Below are experts of layer 5 (counted from 0) of a mixture-of-experts language model. Rows are named router (the router's row for the expert), gate (a neuron's input weights, with its number), up (a neuron's input weights, with its number), down (a neuron's output weights, with its number) and show model dimensions 0-255. Each number is 128 + 32 x the weight over its row's rms, rounded and kept within 0 to 255. Numbers have three digits each.
Before each expert's rows: "mostly gets" lists some tokens that are sent to it at least half of the time. This comes from a sample of Wikipedia text that the model never trained on.

# expert 15
mostly gets: "See", " con", " co", " expl", "198", "cl"
router:173119151154144077061064144148149119161194100131086105112136157161150146110136169111148139140090105121095105166152085135111157113101166165132128067180113155080112110093176145163130170129156102093179139115149178157126088128176084149139172184108092170133091133140141095160137122122141044185076186125152131177136110135172185162164126171118116120120104119108069126117115164099105157137138086138099180109173123122140121096109099093169133136080190127201113134121198133126161123086097135127076182169104161155092154156164118130101082112158150124195157107128161167137103120087124192137153141168095082170143138132150115155131190105140133103132106113112113185137133113184089140140109205112139114130155146057107107146191143130151179129145188156190130074079095107074114131093181138
gate0:153163099121079151055131122117157139167083138128083201101129132068109070148107132085130133135137116073109132140101149135128134113101074088140112138119082161146084160162130116140097120117157217102083132110135136141127137153119147140098133149088131157101191087123116119182144091173114139077104150150191135130147169199140133177147143182128091102153162192117132127074144105143096110170204092104090163089151162087128135079111139141170094185131170088082159128135233099159087140128162166128144189142146098146169151149115077192105154150106141113132106134132142168132152168113199055130078163148140117122110101106094188149143162161098094157142084127141125167110122116121102177087177151147124161077145114081146127135078157098205150141107147151104139148144114059159109104087150088
up0:154178124103126103066152110104120055171117139120167125177171067085136132086135110101100133169135135164102100113108135174124120096097139123137146136160139107132086127135133099116078069102141207093129095156202130126120119161115015190078129157135150157097095178113199119099095136107147097161136174131145123129114098126134141115167118135145077103148088106150128094104167132133115162126160088063164130165117154146158094179109116136096119098104095117118140150138165088142112084145124161117091088116156093124144165120163177134149102096096071044130184108140097118145168152144177089156113124121137144109039114151153134138142156077136079099127146076164113193157141158123106114150175160080128134113128033092107141124126159131047093151128095080167159063166107104072106135089097085
down0:179176087127131138106123111115114157182174140121141089109120107126185152086151084157135181145135112158112099111096090138111116152190131129142143081184172118112157125131128159159137112129117156109087096120066120188075129169126078087109110147112122127139124131107102163089113118137179092151151132119118091097088147128138130128098147093113123160211051116156145111085095110075066129161135108175099106153157190106087176093134184163105131136142102188126195175124141105130117166118127205204185100171160201130110136150177108132136048098170089158203122121144104162125159069150139095146113126073098113104128167118058123137149148154144159150090096115151146125119162197145187109122148122179147188132165091098148121086124110121130070128095111145168147078103163162080160165141160096
gate1:170120154159127109122096153176127093103158134183147102140149128168122076155068133074133155134129169171145137168089123168049148168150135112146134135109073163196106068123161096182167136106091063115108133091193097140140170148102179131152153148136113128108046147159141100102170124131179116160107087080119128107053073199150058196173142109121139137133171161121114144204138130134124130114111121104141140112122104120111151154100186233112136184097184126112134190160179118106088136140130120157095144167095169114121114112101084055127155156132129131130174103161115117177139104128176100130150103098099118151158118164165121106112088141141162142101129108116145144131120151158114155198160160094173045146138127129139116087194147091148175105128142122125168099090126162135156137201122140
up1:129174143153111120200152127090114110140056131138114126150122111155074107184173082114112170145137152077135124135150146112146126145155117164135141127167162146121122213136115172136108163121105093128107155119135094144057111155123152211139144150131083067139145138124157100147059114163130101144101089144114188124102133104114128149132158151087191142143104100120127167086133162159069143152143138077142136110115140151188082175114102139119102108087068141149194080077122049174112193103081137132121134171034110133125093157151140112149105147173091135162099146132053148151132133164147164135136168139152054152097119081097112124101175062116085194133177143116123062143139064110158148102081137167108151089105098110065128111134110125125074168132098113040086130135126155112149146133158093
down1:138050175135101168167136117036100121171098113117097139084173137156080115128168139155096162145121136114059101141159108136111106143143114130111081144092191090148097075082126169182134111123147138103092072127131113109109155136091190119114111127134139111065121128143131106181099106149171166138155097137147191119120158074164117160147135140111181108143076153100112119062141079111119119097061189137102132146158125172140162110121078116092133109101095132082146103146135174082127082175097207113132072160180137118140124116128102136127125056137120122166168116163177145131146167121139109204120191088136165149158107117182192094157094196154146123151176169112152159121085133139085156176083166167092157132081114109115183083105123122169104139077148197111167128103098132164151118124095123

# expert 21
mostly gets: " first", " two", " second", " three", " one", " four"
router:101137152152099073086090172080161130080124110103087123138186117156180120098074149084151105138082158105099185164147091119128091155091159161171156110181116174103124123097124157122104147121116111127151142127119193150114142178078109130161161172139113075098085110122153044160063172141084098165171124124151162134135124154172087179164131125130122138081096082157117110102076149129179122163153132106076161129182160170107138138057121141162070143135157093174121128126137063086151130125069099088113139114080177143117104171160177157141078128159147069156154172097182134125109194137136157143135159109119113132112170122197108104161140179138113115120106096148099178114149139152097187135085178137121087129046127112110093158146189166177149110062126166099167109139116095110148131161108153
gate2:083166077145098111140134122106143151136142119088102124148090069107113154119121071179138132167122177171185128168163133134108151170071142151098157155119105152162149124116151096144102219156130136110116185139067101146205141101170123091128138061123144161154078123128111103140123117169056066138157136133134126117107116240134108158160112125122129161188157128123178081143129179123127125099122089187098144153146175134121119106070140122156134146141128115168175169139118112176060150122078099123136091081135145143127110157150103087138153175171122150168180180089148146131080107106098102129144155073114109153149182121142112098151136126098120133181168092088148146141136201097062097106178142140093146154116142139087177139104158084126098112099078095151181077154063117152052120151064106
up2:129101032123127120123178135203165123095169138112102146128156126174158089158096103120122096120139116123029112083142114069133128195155138110088159126070126107171094158177168094150088094098133094161143159162095091161122143165121068119145162107189118131126099161105117158166089100134113148171209170092105126146131160108081155189088116142136126081111155185124110138071159131105079083089131081095136128110141101110115132132132113149097143157158118147113052181172087129140096142131085136128207156149087087134122168130087103188140059122106145088129120160096139130150101124125129078138098162094207134183070140156147103109110165126088073154092107108210103129141125059104147189110114131124144120123096116089121149159104103106124102125132085106095123054144138116132137133161095149
down2:112140156090140120158087151140067179110074125124104068146162161133153137172129107145120098135082170142077123093102034140113136140226075130066194090123133147156133127158154140138128082114108045081119103091118134097139083132133135169123176132095130056127164131151164115164206131082129109170139077154136127104115129079133146175161126165131101152137098123147156084057154124138103123106136085130125106176126105177139154059090159088171168181106171148127135154158142105105106136183096140160118141123143112093133141126090129163134109179132187075185086146097150164171075083108057141115139104127130099119122120108186095090103154137135127105125101112067103092126103137116114140098072115082138154146072128173070094135128100116127116157202112092073131144118107110080172128135100178
gate3:131138133140097112123136164091154128155128072175150104145204080135127108202080068064119111117115166197105151096146108070117168142073128146130126138151166113057101154121126126106144185067156186068131133107146131173200115114107127189134112121108168117140117108125165183150119128124127122148127098145096137078183163151097121109147140107182108116196164116161103138117095091151110123106183096145129151170130089158118111111133150117139098100086147112126105138193125106167121195091121165148116156071127141084163153153146121089090113140169171097173140074124131183113113180142138066193191095139066049134085176183166094148134117120166097132154135102148131116131159140116190076085110155136126136150126096086104151090095162159159194070165142124105173124143138103098174161143108152
up3:106169119165136136049173175162077089137167124067108122102111184129172116088116105133106116121093150117122114115091145208125114161058093072156101100097131161165149128118151162139159121173109067094084162115134152131137123180183122099137166171127211147087160171133125101148115132166132063108166091142097135135142134056135159142083150164154104171172116106082143137133092151104061164110111128141117091100113088085141114141097121202076167171119059111101138088097149111129148172060158145154121126128113089158166089124134158157127140114086179151143112154160113086205139103164141163095107157109157153135094116093104169113075104105071161127093175136151110111180093112147114183183120150182108070127160153139113106132163117106063103134126108107080082193116107118153112126093149149
down3:136138226136100135147170174144137149077144204135069159109093185170078155124135174132131126105140102136123059062134110148140109111125060140067158165167159116115110150105105149128131179108122163124137085125151073158134119056122140115101110159103081096130152186115141124163156162129122123107109138150144107109182110134174162145175112141162113105154153160146143062056115137143156095096135117144164103168148157172133161129113095134119065126107167062150083134150179133189164121074144105105117145136154095167095134089132006110118115089128099151114033125133193147141058139113085132092092160146183096093108163106161154116083110149159158111148147058155152160152090154149141119108130135095154129191105125142126094119147168175085143123112129082079130113145135127129110093133175115

# expert 1
mostly gets: "act", "ment", "ot", "oph", "atic", "ital"
router:153075143147155085116141156111135165131121107137112129073141118141158114127098138116149104182133162097111176176096124145146133146100144149088123130180081199118086139069121154187091091152127098094218150156160086142126161147204104134143159161150104119138082105131097158126148135099133089164139164098120147172114140161166112209103096135129115146076090111174095124100076152076040173123133118107091147098152145116169147089119103136160088146104143117220117130132165091139172114101099120153134161159045143144125096164175135097133065124125128094174134084130131166146122086060104196173132144148128098181098181127108068118104133112169155093138116154113132152103153124202118180111047133131166143175134129107112094140131175104141142132120134182131193074062071132097119152128105115
gate53:170145108162172137111094127140157100074092111133106122079121111121091126134144073135114067148143116131157109107105086145126145125075132106121104083176167093119157117122112159083053093132159017181099157150084104094120128134089182223135097121102106142165083184192098091099116132106121141171042084116095167141087090141151132138094148132135139175065128119171157163149078138148123093157103131141113105188140151149104212113175080134133150156117112154075178161136211120150160061125156182190117122136085137127144124135156062094104105117115121106175084157125154188093151123111119148125132105112143187123110131085086132127109138143101129136119103145088138165132085129130118118145095087131109136124137135118078153169101129109173107082079109153115101139156113083072058094150180160
up53:104200122131124138099102188113103157093131161115167116085164077114127146097155102109099118075152100152170096199127161124118132163120187149110100150138125068125153157137166149155104088114124185175153138165058115140164130147059170133170142137130141158106094157086121154138128144169114092118079123137151158135141087074135111090097123125166086159079131155118181104167136134118119128099113155133098152145143190068153155194084195103109110142092125146121121161206113135078170149074175120139165146087084160090132135159129152118145141113052128136137119220106121154114187114161158162105119128077160148117078149124145142160090100080102137101202110095114085141100116176092074133127072095167081132167118185174172112153150117149098108092131087145157195140186111154117062118118107138
down53:212082192086158131130130170094134114137123082085148104112092104151102116131103142148076130147123087114120090095177185110129177124135147138085139110132127143157102137163144117160165144165111143118158099137129149181151105117109136138099137136158156193065133106083139107179140159112139151115116116137140071085188115148142133119118126120072161133133106183146090071137074188094067125157129109150153128123159176075110129116059184091164163117096086141134162120164116130205123181159085142125036160110127152195185093099131133113120146103140187111118140039073154135109148139117122095152115078105045120154168140154118134145106111122165143129111088152139146121174158116094141145157129229142124138116131177145052203105175191157131136108110126142097073113138096131109097139104076119
gate54:163122123165119122082098156136137134056145107093151105093082151149185088133133108175102126160170128126136093105113101142131102127133120147143104138164058128130117143098115166149092118155169115121168158201147150180127169055090114144149181153140110122115133093160042158118120185082178091110147109143109146141149135148116105060166131165101161187092133082162118102146160127141103107092138168137100098222151111110151109150148078100103152086119188182123151085115162127126094097063146086099096165183124112095134142179184109145101126143093127142146172064099095124129085127135144099122128129157114128125080152148098151144044079124174194144069123133101157102140119157101164127111144134143067140126138186090162147140141155115109066107158139039168077124121106199076118120113063130
up54:182084162145140116121129135091141141144128131177149062157106057121088081148130178133138091130129130081098125148126123146114135176136142164148144109134139065148152131101096172110074082100186133140171114136118153148088155113110122128023155150153121112174109128151114111133076101076072134092145142110128115136071138165196171125094145129140137080110192144155152117150108101099153092133154137120069122150120144073150067152150133086151125096134073116106160127100107125192114164119166151141120145167182079126150154070153176083164160133115092145092111185134128124066068152147146196127147123081126162075096141186139126125086112090169072119179176131174107110176146094114085171094167122181093182147108119077140081083130139107156169107177183105144138129110147205116109060145124122
down54:175064130126139111115100053127095175124134144132172130141089147110108120182196132110050146144124078185165158105086152148181111191125144180208166114089148038065116161156104136152151090142139114197102115110090150081136092147162103136087215125167126056098090108150136185112164131165128142137121128158098172131095123211171119119092111114104066130150115155133096143099170159103148112159153156136137142156134104156112163092172143079159129133134158098118146181143131086116158113121089167056086114118139120103141180088131132185074083182120126155121093088090124155183110111154135120102074115073153123148088115132098128121143095153081151101127138138106115161160067127144132116115108104066127165106130121110048103155167080089136128125153133086158118153098108134150115136097153114